Experts of a small language model.
Size: width 256, vocabulary 8192, 34.7M parameters.
Experts: 2 picks a token, a shared expert of 128 neurons.
Training: a variant of Muon for the experts, 8066 steps.
Below are experts of layer 12 (counted from 0) of a mixture-of-experts language model. Rows are named router (the router's row for the expert), gate (a neuron's input weights, with its number), up (a neuron's input weights, with its number) and show model dimensions 0-255. Each number is 500 + 50 x the weight over its row's rms, rounded and kept within 0 to 999. Numbers have three digits each.
After each expert's rows: "mostly gets" lists some tokens that are sent to it at least half of the time. This comes from a sample of Wikipedia text that the model never trained on.

# expert 9
router:526595527559548476582514518505443503439527616530515503551546553486532556487437492555507489457519523377524420586488478481529534526482463464478460464379471511399472527462509446485516554538517478433499451515571449582494518528478456477592567552482451414377555522577512476468456514562481498472580485574512548484497393475508530499543590459534505430477552594438537517539472593557565440448533486534621583479499449522539561522491538433433510521559505513461431497512590487461478431512488478558503505445478437482468497460550496525444483517472489440484455498384468641596535589604507528587499508502561495510512537485513424493467481532623514463458600475602537534552453479624561553457507442571495464522524503486488479512470437554459626412520547521492481477537451543552476409528476502
gate0:507510460536469518512543545422455600487534512455448522563392515430551541526539518601499457392571523494493488493487573524480587521558436443427345475444547407567455487479435524550483498371481515502494398535501530439602466567521401579579540544462430427420507565489537490521512495422452599394579412471540498533507425470520533539486415506498507523493587454509460450507524468452527479496529445507581482529535529484588484547417458473496521448557544497470533476475465463537490511534525458482457486456457497437565544488587498507381550406510535504439492427556519467479612512518420547439502522484536477534419479466433413453482515479491467462646468514491592471468490496528539454547464563526470523580516600533560501499559563546399446447497477559527517427495489505464526477454502507
up0:517543455491496595432464433517425486606480515577505507475423441412537548516487470443511549421427500537595505550563483494483479512455416528452384459561497498355455524499539521538539519458573556438481563498506510475480425473500485504448489466531521510443505523538527499553427532419554508474544508517547491468572544488568468575540553571491423588459604552507561430549526378533508477556486432543467561461509560558479465586492461476480471483528474518417521497379536447498485507464463463532475508508479428562539390455402509495500533520445434497536557525530579559487447464471554518505511440534507531568413393578423382546514566425543487525477571547493459511611523452493525501490528400548500369499562527563527446477484533572512483438613520463567488542573482505455476511435523431
mostly gets: " |", "|", ";", " ITA", " *", " defeated"

# expert 19
router:482608464525460410566601528458414399529561573549576473458464504469527565391488512571498508511541500444512528482474450572562516497565482409445600580446545600447550467488593485563452509453523544489468474539555479459533465543579540445528493529572551484428411531519432529526473421551492557528471525565569494465524474542434536512579405557553596536482501489426445512438464525495469471393527515548495486461574452558540521427532420563569492478534505538461450577556546502440560468492553576497612525472541453507494493476435541531397400489446570487501452469504523558388498449505443533520550428608458526488461566543514552584538498532475518390553579545590564569498416499511473448453476481499465438478474454408560481496532512473479539518447527505486481460570486499486543466522457534
gate0:354515546478478432484560588470510439578432477512545512471534567513417488408507448569552580533421533421531526511517504587514395500522489534447424573445444570478479469505487544554565480479485524531529479481389519516447582503413502551513470499598444472459544492557535515557491456533501541494475529528512477524397413550433478532524535460455549466467454462581455448467549546377539502469597522526454524500477491546447580494482393459569456545514502545460532537556528546522392537469565500532561568492489544489517461524389508493436339510461532511402472500539532463485466521530463525504443460484512467504515471542414525526486411595428446428468559528581542450462602627526581402520513470552488473436484522607474488528542494554505566513536508513479425470554411502482520539549502526
up0:536635425383519475521506542538518427403460543485554491491568534498416481514484510559488381402582531405484426462507463477435423410525484543483496550497544555538407514447609468573530502466504559430625479452519534507534539472488461490453545533400486469576508509511486526583493559500529399520459594439573513533489461390532593485546449507431535517501444590447450581483512492453447517521495491531509420492494522462570523425553518531460488425531515441425545587442468465497381434499532482541512499498519454516580514425485471453460436632482468458504493558521499490555464535428487498525531586456416428521494505567413450509528483527523523512541504458483487515595495492502513478436590548526474559515494498415532631569482357504520484485558501473496508473409479534483490526515518511
mostly gets: "claim", "tract", " seen", " taken", " addition", "eti"

# expert 7
router:518535443574597418552484483398410490498551513550469537521476543474590497471492500554512508455453477472508465518589563490479512371476496468518479445428606575443535530469599510496447547561457500543561434428523406516454515573556482377527494519628523439479495418613492522516458485510493512542594498609596468528538366506516504552626461562465544539536494532467447458484409481492448505421482478567561473449467499460486482438570545500508493546500537418408461478519489459440558518431493475549516500433444446537512547503492552474513470502536461479506535502469420529502418507492493551490480468576499569545537599485510490564451518539556445480492525496487545450372495550524517430446571445517446483431516532419540478534417482508548557428537580564439419514605471486512498512520392548
gate0:486593441429488449547550503457424517501520495503591573531511482576492517532520461528511430516486465534567506532513534487560486495530547526467559435571498576504450439491488544496498523535509509524493500540473470491475500533574507462495451584416362478421404481545501533533483401541428449549528460459524524543572438478477480482529399548435535543530543495477497512406486540586509535521622550454463536431535329470478498447495604473504457475534432456457434561457548503520493541540565430509405463466470470441483507561443462435579306535541506528488502566537500430488456529496539506492536489531434470472528558500545471588532418555442525497503494565484497582451470505340581448501426477505481516448519474448422598515515458560607493488608451411468484498513435519503461565543537436
up0:471541530445459463535431476416520468472518520496497505532491466578617558535462600421586461482495490430538410518454502520517428511480557579472578483581553476430504465513542490422491504438486565453444528550487343473445363551472490565459447482481537549444462525519579550440558570427465500498499449472563559522465467496474484535519553571481523488528493510551497522439517424485473426423519500375565514520456489619438488482450413557551530504512448454496566511534523482500538507550530520532402528551568505558463542484475536470537504571478476537503515485516516524567539562578472476477643483531468543554500484436517571533484517583496500551462515502530467447434368498467503569481447634561563460564448459473639423538622420541493541493500435524549490500445484501516508526562565578
mostly gets: " \"", "\n", " Mc", " \\", " ===", " “"

# expert 10
router:493506534522548511583515513482450480531553471534454444615413560547505501426465497537447491536516659518495484427591575420534447553460435399439498412495529583516546571432516523460420542498433515557471536481502498494502506520496461408641580562499509521453494522490449478425450497544472520512484532510450474484451419457477511511509567542497441490500589461577429485562405520484458495549499487615549494533569464431547564477533484459445485465538501418473457594452501508478513496462484481510502357504556445369400434472474477530464490483556495399595513508432500578479469522502448578505432531533443537447561524515557467515525510584576461403570544520517498590510504556551526516505483464571453467507543503402525471479497449512423422466409521569468427435560496518486525476559490595
gate0:476527450474520429585529533452528582529517458500419443568442549494467450395427387426533543457431644486484587432444474547516442535535593497488547449482408499420495523465519459470543546469474486587466470418572471405476565460532573421557554517447472492581503446509484467565397548567471425477436518495538392471563574398489508497490474441471503544394464505554508537424492522503574501424479571468526521498488474534458534560519415418515498524514527484537562499455524509429561511586501531531419434492530434436538499510434575552484396506521559526472571459477570459487509510437639589534488519592535492484466564495541481527597519537526518528456573536500531474450447544531489505490560477514430432425460423561549541556555503442497524452511448492527466481546454483478479525574564463
up0:397457462521520592461509573511534509458519417545582589558490471426428470530528441499418438527473553519559559494532578598510434396456544489458470526445486529514490475535471539470464586504545478503432423575496559449551522436477474510529503449407480420587407522545453521452448506503461472478562434500553481539566450570415513597571508503488538421607482470439562446553366551575500441525509557457493482503467456460466485468456557527496562521557511526577498475495489427544433404480509503499573549544478550563391427479530377493504471558433483581524425514548364514501535466526528528501448528504564458582571465443425553520475413514563505428494522501456489602574525440519448571531459495482560459500430492445507581478545563460488461513512503532447524477508500547522454493419470435
mostly gets: " art", " music", " guitar", " field", " coach", "Source"

# expert 15
router:461512518509463571492485494488489526481546524538581460548437547466517536464381514514562621465533559472569560533567491514472548497468520381466450519480466504436527545501532500525509613475429513496543490464572445446496422575539555521567545542507464461530512557515499498467443506516510581569428544594437416421489464573458492457534514458431498540576546531501522439515482607495578426559502483427460536515494436488439560616512607442417515544478649510510477553504512418404440459555529452518472496492443421459474545493500481536445468544484569454507494387493457540432497578510449586553484570594533451459476499499501472667502535474573472468516514503523622530485417505491549450514604525547457497505494545427529558527554500529422485467507499519459514505652443503524486478478569460
gate0:480505484468414455575538506487443509537452516540539481601571587545518523449467485466562482556491468510543417498478478434587544602540541463516412507551479547474621563486481568465534505436476497405539494410583530515591438499488480488503465493458445541494463447462524439434479493527453459541438547512460516501553445415392468444451482482495493570584489599530436547464495460594454470529467414488452515468513454503425510515641481507488365595432608535509510457471399474436480558428488453525497664453472457444521547509497559597431491516472549438461501466457523517569519493558493556492532535442524521458452481520497477456606513482471459455477561536460548525465457423391452524511460467517521504468501442524460480435541586461438491477412472534473503480504460540495605585511607557
up0:493501426498448583488529537448524474534482457523412531515546531474525408535407504497512468485451483419569500517506491594548642483481491469484507545505418476469531504496548574544566564484495551608506489481594436475499399474491432519552512532461559444418464497472511535510491451485537456484390554483534604500460456457608417614466480477486478547452515507630406491550510494579527594545465505396462563471509424519542533459592452469485467471433550554469462479480477457496570538524441434445515428567555510563522508425562494496393520446522515577509578419506490494494501525519459613507554494498560483533504473573469535493471460469478516492481472495419467512448459413433500562506460603473470399635594430488536425398423545473485516476459459464501560503492522575507538448429458548
mostly gets: " in", "In", " In", " on", " Died", "On"

# expert 22
router:441555592600513514548480467473484476556559583476506498524553542567555610492528599529520518483403516413505496449516479530483478560549497484473544466482456557450465536456561552492484551421528492602550545462538527566479410499584570494544538567509505416460513485572506499514474448524579536511505487580524475478421506569513539464529477403497507440486452481535380576480404497531527482509544489407503449427473410501455489550498434511483430500476581470444511546481567449453525530529558586472487456563490444464545580523489479501524481405432552468440474388549506564455521602574443465509507542590485543478482551445517447538443497508593441412519589480577565495396495551468484499404513489590507497538497475477532360553529441521511512538444525646497412369531497507496512511481468514
gate0:482519515523548490516426487538451547582537487513436430503505462503604414446500472543468567486393567544454537566469510564469535531547552520505561525392504581520539420441457462469470575455496494484616470511557435516573463482548547524490518456485518460549452417525566510546495414579584542478523520480597450589472446492461476413464476461548535480467523541537398570496553499588580460414451509436543494411532459536413564461539432509537503465515500516524516456456508484570543628456587465421496496477402461546403531412401540495453487465522594511549418430495468487485516534574566488501540493517391566569455556496559519468516551520604507398489541533478523461460524526529426541537471502417533531445464527565538554578471505466486539584483506474411478459533490569479464507524577594
up0:509496498444523492453457464559505491487428530538522432468506490395530402472486487522567504472431517562506412558488504504486592475581547435505515476504508457564475476512504529509496543491469468589385550573469465503454427458423527496511458421447540378474473524410447544505511574537518507459522479475586547554433404475473456479465475551548627495508548435488508547499450586460561510530555468517516482494472556509495428487494444508493419376603435565493489428558390494487503548438468477524600527542479463564509443487575561422497500425491485547459514580554553598546434544469481484546471518477512492537507619509549412458592557492434491466501544457519541478522523465488470491432476483482430538519581379443492472509542497519453465527581465457588491511502590596628538332512497521
mostly gets: "ina", "ić", "ese", "yan", "ie", "nie"

# expert 4
router:411554485500510469551487501527411460561460545529455423547567555415549471457495596500528541501457531549590445583569411394476478440606481485405506515512543551473497545507596449493429536546493497570537464553510462606470448566513561455593592603473478440501451571540419476485473518404569504566423478529480523428490457484496506493558475471449476558590494532474524556483430448580498440561460480530474497537463415516466413475510496527495546522455624486473499555506549437435414453471534454479463462576428533503480500495522458512485515474488555411545514443467521626505491486552512575545514522492507543536382478485486502532475573467515497427449562533576589490407576524417470488407483451508480447430443508442627452522474430534523543508548468549535453484524503506509566423517500596
gate0:479510506559429418601544510389538546530402477450558369540506618559529527514532509610508496428490450497574413535492580521430529452511441605436558500447571548465676519529486478555458593518520524567492483557512484511500521559486463490454567570471525472480501531520543489446600532456453449525512553514474486462451461501506523529440465474448489621497494485537587476529502463511436572431556527518457506513544496547566506560534522530416501478452566466505479517536464511516421517458507412478439472578476443505532662540586534461515476406467459439538420521411527486455514500537455579515480492511431489539556544454542561495475527561516467507421496489494528470531464502537607514600498578494486598439466528396525491481514577492480494539457521514449430488537482492568533523532443633
up0:496464517532468523472466388519398555538535571457503486520471537380549492532565500558527552477542604438609411514534531494568485491399430555543523520473516508533561480421487576539522514603436518523524514511499515513517582499422527507417578491487426536596539514462518566500498504433530512491434492534440528538484603520479545508475594477448454394553523485472500475535503558501568409477489416492446525516403471456455524499507563473416441515418461556524447483520568392581452471486485555580539465509482584482363451522402530452480428442516471552523470594546476460485456537452477479512489477464439475500510481391414523493522540518559531530548449458454516450490511564525528463486486457596608446464537580459470420445491485552524498406652440453546459477492460435509536420474472489
mostly gets: " York", " City", " London", " Army", "ly", "shire"

# expert 27
router:417522412553566523522459520450430468485518504520465394508542534550476491414496488491527562366554491433526471488551561458496518509487459443381560468422450487498480569510558515379517559501467449503462475515504431573547495586537513451566525515453425494445475497535530478534441481492605568543465522528482571484505405505448563542483567595512530489451544471463411560570480526478503559549500432529527581497520438461523454527511441490460481611557535502468403602465513460457477414527492565559479496486528513405456507417523581451422602482506552540458496428422494567410528602483489545554476530539509582483535572430521535517445433465502476472500562570577500491545473545481512510508534533622480539520576617427557459489523481529452502469452592509449470475600544454578566452486477585
gate0:575510493556515525447534487507488522519462554511508438477405445478527553464479395522517511517551574516422503534516444491491606513530507446397513475449485512529457510458572512452545451492506503445400416576526439521500511433616321565538478467472543444492437485492566477471458505403548498479473513542532476397564473493471545535438465503493512545555540509494484529510555456451464588485524553507489564504435499498509480557508412456462512533458469463445459493512505563495543514488492558523475551450529416460495478529467487498461477456500535518441448498399372453392463418562432475445462531426496566449343559494565488448504533451524487490372549444501530515622475666548495552576515458551540528482478491460516551509525518507443555454479449539623433450449589523548472444381499483
up0:559428473481543533529508531469530530437451561550493575545447481487531414489596544513448445440525492578503419453467431471548470497523444453551488507543568582557496520565487581660523467485454540567499462422551636534472477496519597508540416438465499442488518481431465420489553385472529493530524394465515455512600576486425569541504513515527532497567568509518551508453507609507418484511554514599469471502464447540473519480474576546591456451506553467434543543504507586462481415505503475471417535551449557393521384486485541526486529457469480476484454372543489521484548508427453470466499481531548535433457456560522422479436459492551452491463530372522430536491529539439457466545530490568489586469534487423541561554518573526495479563423435498504438389522508554443482543512477489
mostly gets: "′", " −", "°", " —", " +", "^{("

# expert 18
router:501560483614508534524531434471520470490524505488479518506418468461546507485528503551503515492468579471549456452458503399530452425576433509468460437523475484495502567446579500490434621478451516502443452525464504467466492580532440445597563565409446424482530495517434452514472527478522595580505570480547558481420512523488620449533505541508472550518609470453421498472457506507463466433455491589473590527452436470473527473578515512439577552455543412495470490472558509472536462514491504479528438542464491371385447518496483444541428492416495442514518488489574526537436512525442519591408568458566540445468504397491493585468480520557559445519520538502547553488582496498518437370472430546481553453438491457478315517488423561522403462508530579507460453555435478545566459498493550
gate0:549392415454475528517614569445475507516561545446486475509535488374509489492461471571498386521498545500459546489495568467505494497547500467468501517414499519550460536608507501508523431435453429585509554501390471443467480527547449554479473519404434401509504448468542414565482486410522513503612585432487544610459464511509561422462504501507488409490528523486566471505460431477461448378516514448471452529487499486458552505471522487515462495536417459526471478424478482512569493479531423489529397406453413450478451559510533526491487470539501477522534522579505494582467598577470598483514433465497486448393572483507564532568476488466571487627472595500588496439481580496540510433474525487433480526456496497528408617519542532511483450500488514605371498425467470485463489496470561
up0:528559470431499553565519509545521447470509453574494516605488427428500658502548430613512567495557566536529487522590395465481477477531506498488450535578461528549486489496508579496524502439547479475460516563557492545475559463449480436492530507455468518487518588445436483571507497463501535579580528475481512496520465483533373405444435587532532531517549599457581521522529471499480516477510525550463487455534503556504475626466484464533514455526504515660519459529512560533484485475569418617456547457515432451444452455505539571461459529571460489455472445455396536500561567565506529561535520439561543534461502655420549534518534485491491516570500485481477543619485404368542496425491475457472410553526542459555500559492524553454479466533498536517565452519518528433464603508545544
mostly gets: " new", " its", " can", " would", " To", " will"

# expert 2
router:438507553486585507569516477488489453528476497476522416492530539454582440412484532544591514555431504525599486544565476455564450456452464512379533455515443542461540497556530425498486539536562499525596473415471509479452481516490518509519587479540468441437480554555493519589392401554592540568466588627486533481461399476401563436573518507546543511581444544466539481530515486487481522481537345457565522593493467442539458570567546396436493572468589527475449532462471515458545485470630513521529511495540542479452575478576560459432508497523553483484480512451473529462447496549443487557440520546545514414524551460522453592456506500572570431438516557539598494493463528558597515434430482535536560432444538431491457532498472531502467495441512563555496514551505580485475458484481552
gate0:501616513569502538438476588526508523457478575535431481518395562436537521519363502538472547509611459549507515552491539449548535425500467421446536482490429450520522478457478456517504466511517547503481453506489638555362592453526512499495508481547457520554497580451557488545541545502476464431563560506510521454481558533331550438656559502550457439434490577393498479484526491515408442506542493441559511531530487383468486528499469534527447566514520547504416582426483472537420475476486494501462523465528486519432466416529506475468513457422511546428432498500484503468484534416541417513455505602560500429553511540497532458546471570489482421594492454419472489630499575504488468563455454506491513411523524529478451570566527497539508509515465480596484527508437499529529492386490490
up0:563532479580427558573499496482511479504583515555571569454556496562509486459469510504492462562531558498622431376488436394580407549524464489542542507499417442491508539474564495517511578576542617574471517474576460450478528484469441499540506560462508530509460484424501493616606414487533492463435474575550493477538521585514472504456556537503468511483461543522492394459473472459494575475479445527553440548472519508440417574488449448557417501465574534480616459507474521526525394396478465534499476480494516488429490480502554535458497502510426473447432607461369505447509517492437505477531550482540515551548564438528468429518484457585495410376485510482553552405458484413482456552532551553454412536456451435476549497458564517476507517526448445409465531522507560472539576468428463
mostly gets: "0", "ا", "و"

# expert 6
router:449540538577494472537567574466410386502558505436537405514506556560570547489454423568491569483509521389482460520454497407509546491463437454478479461465457488497485440417542538563324533447469492540525431517540402466438465525582408558598527486549533467467499581512494514549408418442544562467541523572552508497535503505473514467608514493498456583420419425507400518476459483487512433485514378522581583512585463478488493549551491453495431455510540466481500562507543444414461457554561411555530500525506572470512551548466503595565511424458520447462604523461460508457544537542440569550487482518462499476542501432524449543533498363615477434502470532555497524497454493531511435504482500521510491433551500525535458492464420518438557472443528548505489500524443513513580459573487534
gate0:509429451528520449563432465476461499521447531490566398487590507512440554524562399466486529493492443565563451473447591547577496523381448481506516524517497519497555517551552489537545434421500487440519460407473512474451454394525426447545465580570464437482403565565505474395521402421515581377547452574598525570422461570432556469469433486546496559452514431553527545514487456529468470471459468526508493597497458551582566582497493566523431485528582433491547492599461508448469466528563569495504479485479590520441594449561567619600449449434473553466575452510541448527467523477486391527508478447514551473475491454459506572521456515435460478505506461480460559424467469465512513575484519508513475544455472480476535486518508392447534457594501510511520443482502511538526548592493473
up0:498359491522566535527497441568498534574514465474524489511447460548441495575550563495532546433505484500538596451564501478436429412395553487452469477463488457460587606545477475478549527569505444428560504510493520536489467418433447491429550482422609555528544438460507597485537592425503451554498464461476465445494414508406539516525563465507495533457584494589563492561441595599549502416532447500487518491518538513492440504515450601477472507495534378563492440504505508595481455479407570494448472562436459427436428408480503530487601485479432459482453454395460523477567418515537473564553496445526484483491450518536458499551487513523460461442559571567567602438473503471440591555562538490441563496576549563496455505461452493473505438488417524537481515496510475554477425490512466
mostly gets: " of", " for", " at", " between", " from", " during"

# expert 0
router:493488545532526466531509562432430508458519511489542406521474532401509582453499453511588468523434502435668458452561537446582574456501437460507521515494502652482510529523565526552447568448559483529546533403477468538611487542442492397503464477487481489421617508491479489505442504551577574522500510493500508428519475490555483472492514460539494529522476530541492580524438477554510511522585424493546503434546445497572499485600582536486452523614546477443461487538540445440460431562594523527505520451471458464461535431610497473500470413428546500579486491506480542425424482559489480540473514586534479415475483469505473583481472522522489531556601605593580565493616543443510474504523469520489472515490582468579587500512414583467513458539495643494467469521485491561567486472517495
gate0:421514599462432567551573598557535479429516543398505473475512523562509449449578502566427511561574557490566559506447427472459524520489449455548447468523581512564461453505404519528466586498449455471589450455520558508475478451406483440597586498442536446517502585551516536550479442464508459478465610436605449424446494533496539526483529458451601480485477581457578544492495459426494555491472459517454509449552539519428537646554495400548559448512505525445560446433524435498437562523498592556525479485571501512498500423532550527444556531402524412457525442545452541512515545480444484446484553623498382491445499451533528474568500432557488497534459497501461475464426551528561489534493558559521555519465523495515503553501476544495520444455487506580514486522543399521525565472508610
up0:522545483470411386539455535470437449516447517548475517563530471590496442452549506502421412474484493480562503535512398499529422492412514465468441468450536515501538466474500459513544517482501475489563564536524503550497475534488598526571510429538488535485470486546536616592536537465535626519534515532447401560519499469440527528546508565556570474436503428464473494564538461525460527483516477423394470524461422496487608493499410566516418667501483506450492532505516485485528453519522421506470533500616552618429396562518449487497615514589482620497467456410474419539541479515524564529498501508467492574536539565446485472496506479588581457529472491565562437500487538473432643384509479581502538495442577447550495514470510430485454478497440469554512510448508507523504437459561521
mostly gets: " support", " production", " release", " development", " performance", " test"

# expert 17
router:418494475541506525562616591470507435516603494520495503475516539410509473416439509466574490557474516495484419516519500443618524541527448475488559512488529550490374414460555473506470508564469432489586488541485438523491535512550499353552573574480397444506417629533493521538438392498514498591503512566484476556490445539534537511530470613493452510581549534494512518414512438509506462504568445441493507538570443488513462512575548567464502522519494548468409499494571383474408390501540518463495550487501437416400515379436553485518544481535544451447562528498491580477552499479493549488493436545464559545507494447510546548439578520541507430531556553517442529554511469506555463452583454509510517404468571490479477493424474453405524513562565514567473477509530609510487551513451540
gate0:432659586521489524459568546567443423590486486468506445570473451466478534434560507371507410556470489506463415575472406525437438522514451512461458559499461517468457508576392488504369540555484413456416401538548514482430495526510572531477529478442539504515551561510540473471593451462485516580498568526558487551530509422476435434568537483571475548454528667449539504507475439526511465546544524505544542506536519511533497505522514515476460385478501479402458547465511484475474459523476487426537447516531484537484532561542545497435473400507518492495534488489521477441576531572488425473474533502482612517533446510544479514554460494436454401533458430499523545491458504454436413602559482439461545527441542409381532435595482555511527530522498466526501431474568567522512566491540528
up0:471502593494486520511434493478507467454522490529450410568534538504535379553465549590616528503498597430463494500504398565515509355447433499527476541510476437537561441437507436555524535561526538502446564543492481434448559507491476543513444533541554562485577469426557523504603616477498528472588413499479518464454533517524485545382592465505512487523473581480509553519535541518537471505533433515401499383490544465420527503553567464578488492520435526454506543423478489493523506480591516500547519519404537446450511549500510533516541501478452488498560513576450504477470426512494588519472542508486507478598369404540482508483523507597381555600456510518547532520473496384468539502465502550456427496493507424537499496599398561438455530516407453448505512559514534529552531525395469
mostly gets: " well", " located", " been", " building", " west", " east"

# expert 8
router:477610430594552598528591538456376434519583541462566468517492496503470545489455491531614546502482569429531498587477535509553516520423475478511512507452537558450419550398597490527520551476535440499575458473442521498557411484469529435522577451512460456474552459620414489523495474440538536480577559539535491517503478571474541435557478493470501510592581547508515512526479517592351505503492443490435546475567455531492498527537471562378454482501559496480455482489482410363543430534550480524504495519488454441456491508479503508481526459474544433483528499413487519531516512512381635489462475480439479469455504495526552575439497578532453498567568439505544577486473476526512432451525463479499443469599454488601448472462436514427506393516450529527446464511589480458502493609532527
gate0:481466486430527395479517508469365505536443519595548449477435447514429631560485499500442551562544489447488486489579529499508470468451438473569494387474470622409489562517470454434439437565531489575540450440552525573419400497486424502482456434547523416446515453568519515568467569539469428565520604450533570462581421510471430587511574402458557495491484423522587505475507586480450470400483428522520517533567447477543456495502528527478508514487527499418541449481530455424542565569445514533506493445591467483496443491482534515471550563495441523563537441509548436514526532467479511475453526480519580404560534434539524538520513522473467407474585469552490486447410496460533473478421517530491512504555454515552432461481629527558524569578517493428507498466513542445514558571543480
up0:456461552496508526459391455429550497550542546471524457583420496580492415454499565591543443549484432471572539504471603526439564558434487567428485496494478503480499498524500477549475455542494532497520504519421500480624505446506564453480431556459555648516425499483516508450540526526494448440398538495593490541535474538467475448540444450483523543459549542566584479526534447544408490502440554437469550436504465601365514461467573433514404534473616513527478600533540526519506461511491385506433460518498517410511470434555494525569438541466410505506569503532514515584409493398484527416524479569545474402513471451561494581524476425472484466492535430509522551561510501455485526499502441518509439535523447473482517549590517554504566492534520452534524423476468487412468536422566390
mostly gets: " him", " father", " he", " mother", " man", " a"

# expert 21
router:597554512565556516554495540475372459476471461560573428566545535447475480437469592495564442449461540409476416468562594406469612548455451525420486434491519530565554521498585450536454534500435506458556481414461448463535472528503547496522600502469457437396593453528383424445359470482521594535460536552539542524549440519544583488532489503483547586508588478470444517523480539503503495480544495459561523442452457475493525535532471500411544545496507518505427478544494480568445363531468563539494505486430468544452523485389526554440427472492546484446521505518404509453463488585459575526444477504421490544477559474507451432452510474468434426566510594539556475433480504503477426451559496540413425465516551424454539441453486470478502458518535538550518513461511470489447425499454471
gate0:459517460519435528464528629498558549545532458556517543484427475454521511540505476534473620435583602463508468545466579588509410540534418458512488513531496538443536493519566423454498429460473564440473460491422485518599426607564466488546478491416551463483532514453509587480417454466441532444482597474501564496532492566506479521553481461449429533538499510446561534522454461334559550592508561467516518367470497499507421604481495501418535460474624512474452551494390465476521541509460471496517513481484500600489584492478477455437501530496429550461464473462567441502523636517557570437423559442523518475521488526403462496525593492447514463522513516474531535539407438508475411540571468508488499498508534493519504586492467553530531465517518504528476391546474524542422591568508466
up0:501500414431521481471500551453562515533487467528432442539443544519491463502527474446518487435473483432536525503467562603515567550400533468508558507461495508492562531491476476586550511572469434557564490433484451534610455535520476551528471526496547490465594446477559440478470515489501524420414580521422392534549538473488502586499502408496503472570501579509419515536545505481471560575477491506540483496486451561490509532584574447447496469558491459446486493536528455491448446464532496501522490567454550600487459533590546450476532502517471587448401550555427507423541467388501476467508438529499481431488455507515482476475404453601369543411649406501624511468533523534525458466495491444513488524444445450481588571646483498535488527620527495463495501540547576477423502371487455
mostly gets: " (", " there", "(", " ex", " c", "\""

# expert 23
router:459538574522536561555598555356459491448492571536497525526538576545585577397516450587523543497509583424545496452506532539481495466459477416442515485539501547485444593468512536485487623421524477564538491495572449583513454494488594476539554514536464444476487481478466485517480482510516497505466490530520480433415459535441514522508602567489509519474482594461477455543434493506529448459596392485577505538570452506480473516475501445487495474399525459469384548530502443450512462451437451446467435519489481486393511385459546508488526411483546477546512388467518594498512589567486545591485539484509573556515465464533474571505570474483457478434514461580501577473570481453424492518531479549460510417465530432621471462401446512451479458443522598578493472610464564497497496580459510
gate0:514470467421460488508558534558503455521454493508528426494581514466445494459400402553540518486564493492535507512488463411490477455597476415542520461542484514519428521469546452443514471408495555566467551456501484528504431495387515557445462479451513404499491482523513533605465536446507424553519529527466407459477440476462456474487508544552554443445489640531506469532556581476418438551530498445587541443473583545502498484495478524519411461519429486425545559530513521453443624506459574479429448539471487444518438394401523479408668548498514472514525502432575540531512518498540531572495473498521516510554527444511565444538513518521510514525524573478450437605557552507397408553582461572443457441499458489450520488589516518560505431561522514444592503498562559472523500481588621
up0:557498515566404483525492482524515454516493542539505464522573501486471394559470429509543621524518508513653594493437449498536532482425369472457531513481542488502424497577512502470506456527449552466530542481511473492437499496573439471561588515507548524468462415468572571436495463488479572449411500460502571405510518522452439493574632458483492467518524416523495464471543487560425514411464469530535416563509540489547541515498575444500573517485420498514546507556499450507444581544542641452445582503606485513558439538423582444510403530559458486506491515517570496534508547493523494438555553393477482553392522507473459493483575523499489537468506429579463540416519506472537499454596508507509485552470467471494473629454431505598539573540524502500436456556534418536467409480430486
mostly gets: " Carolina", "USA", " York", " Chevrolet", " States", " Racing"

# expert 24
router:522475455546509555564523436476473493438529565402495491503478505536522482411434566521527428446489539393466455504520538472556545553399390456479436570527488479496476471459556527454476546505520498544531401480497385462531388519426537492500571484493479477434502466498495558477422420484471504495507575556574609476549445513498567549562522528416482461528535477437532471498429473498462528472447424419508549570534467516531514498542534428500515460515562474539441555472541476538497458557506513497536447535571490545396566452524487560514410526553554396485447517446461561433464522555512529487543490568451498497508574518594557526489584513534442417526507601539571516457546476506504530489550404525451489469530545501505437486397602657482417478606476597510461480654516580505544515578552476
gate0:449537459515453514503518567507507495545485511477503463481642546425509594459516533572417469430464509525361579477493532435439411481559483445510468604571434497544502507526482514530558518545576451555546463384500531523467468475480536577450539467477483501469536454533507491525450517454505470481540452540530512565488525452463513414480488501427569468593537495517461540514546514426489468422408586459496555485479564423571490511487439495461557483488609469504571480516549494547515514510493492495550463384515424487504516488408548552455417446534564451586486543436548582431432530523583506420550415512505554464355533489565434567524534585488458516429529616485516515560643515524460518548498484521571514492514519545477470544578383575517513408561512534420489511424480542491480584546472501
up0:550468603531488507428469496567487563507462577486463456534531569536491652519492485522522362508600455466337527448466520472458497457529457463507538566407478526468469433456512538440454479430418486563594507499501500541458430509501574450501503474553394510578448541504513471534435520447422575542452441469498470481465407536552497600404501476507580572387456501605493521484489508403495500467556500534483467470504428558521495552509547443444530543537468578509491579462386512496524475488451519433489524513471523541412495507464550458386504505427484491456435489430479535533588503495546538529583490495470477557477628450455516535532488588473461576497532537565517447509458540531459443534489512442570467597537554562541504564423527450475568573471479519426469525567536505455538458553433515
mostly gets: "History", "mp", "9", "mb", "He", "har"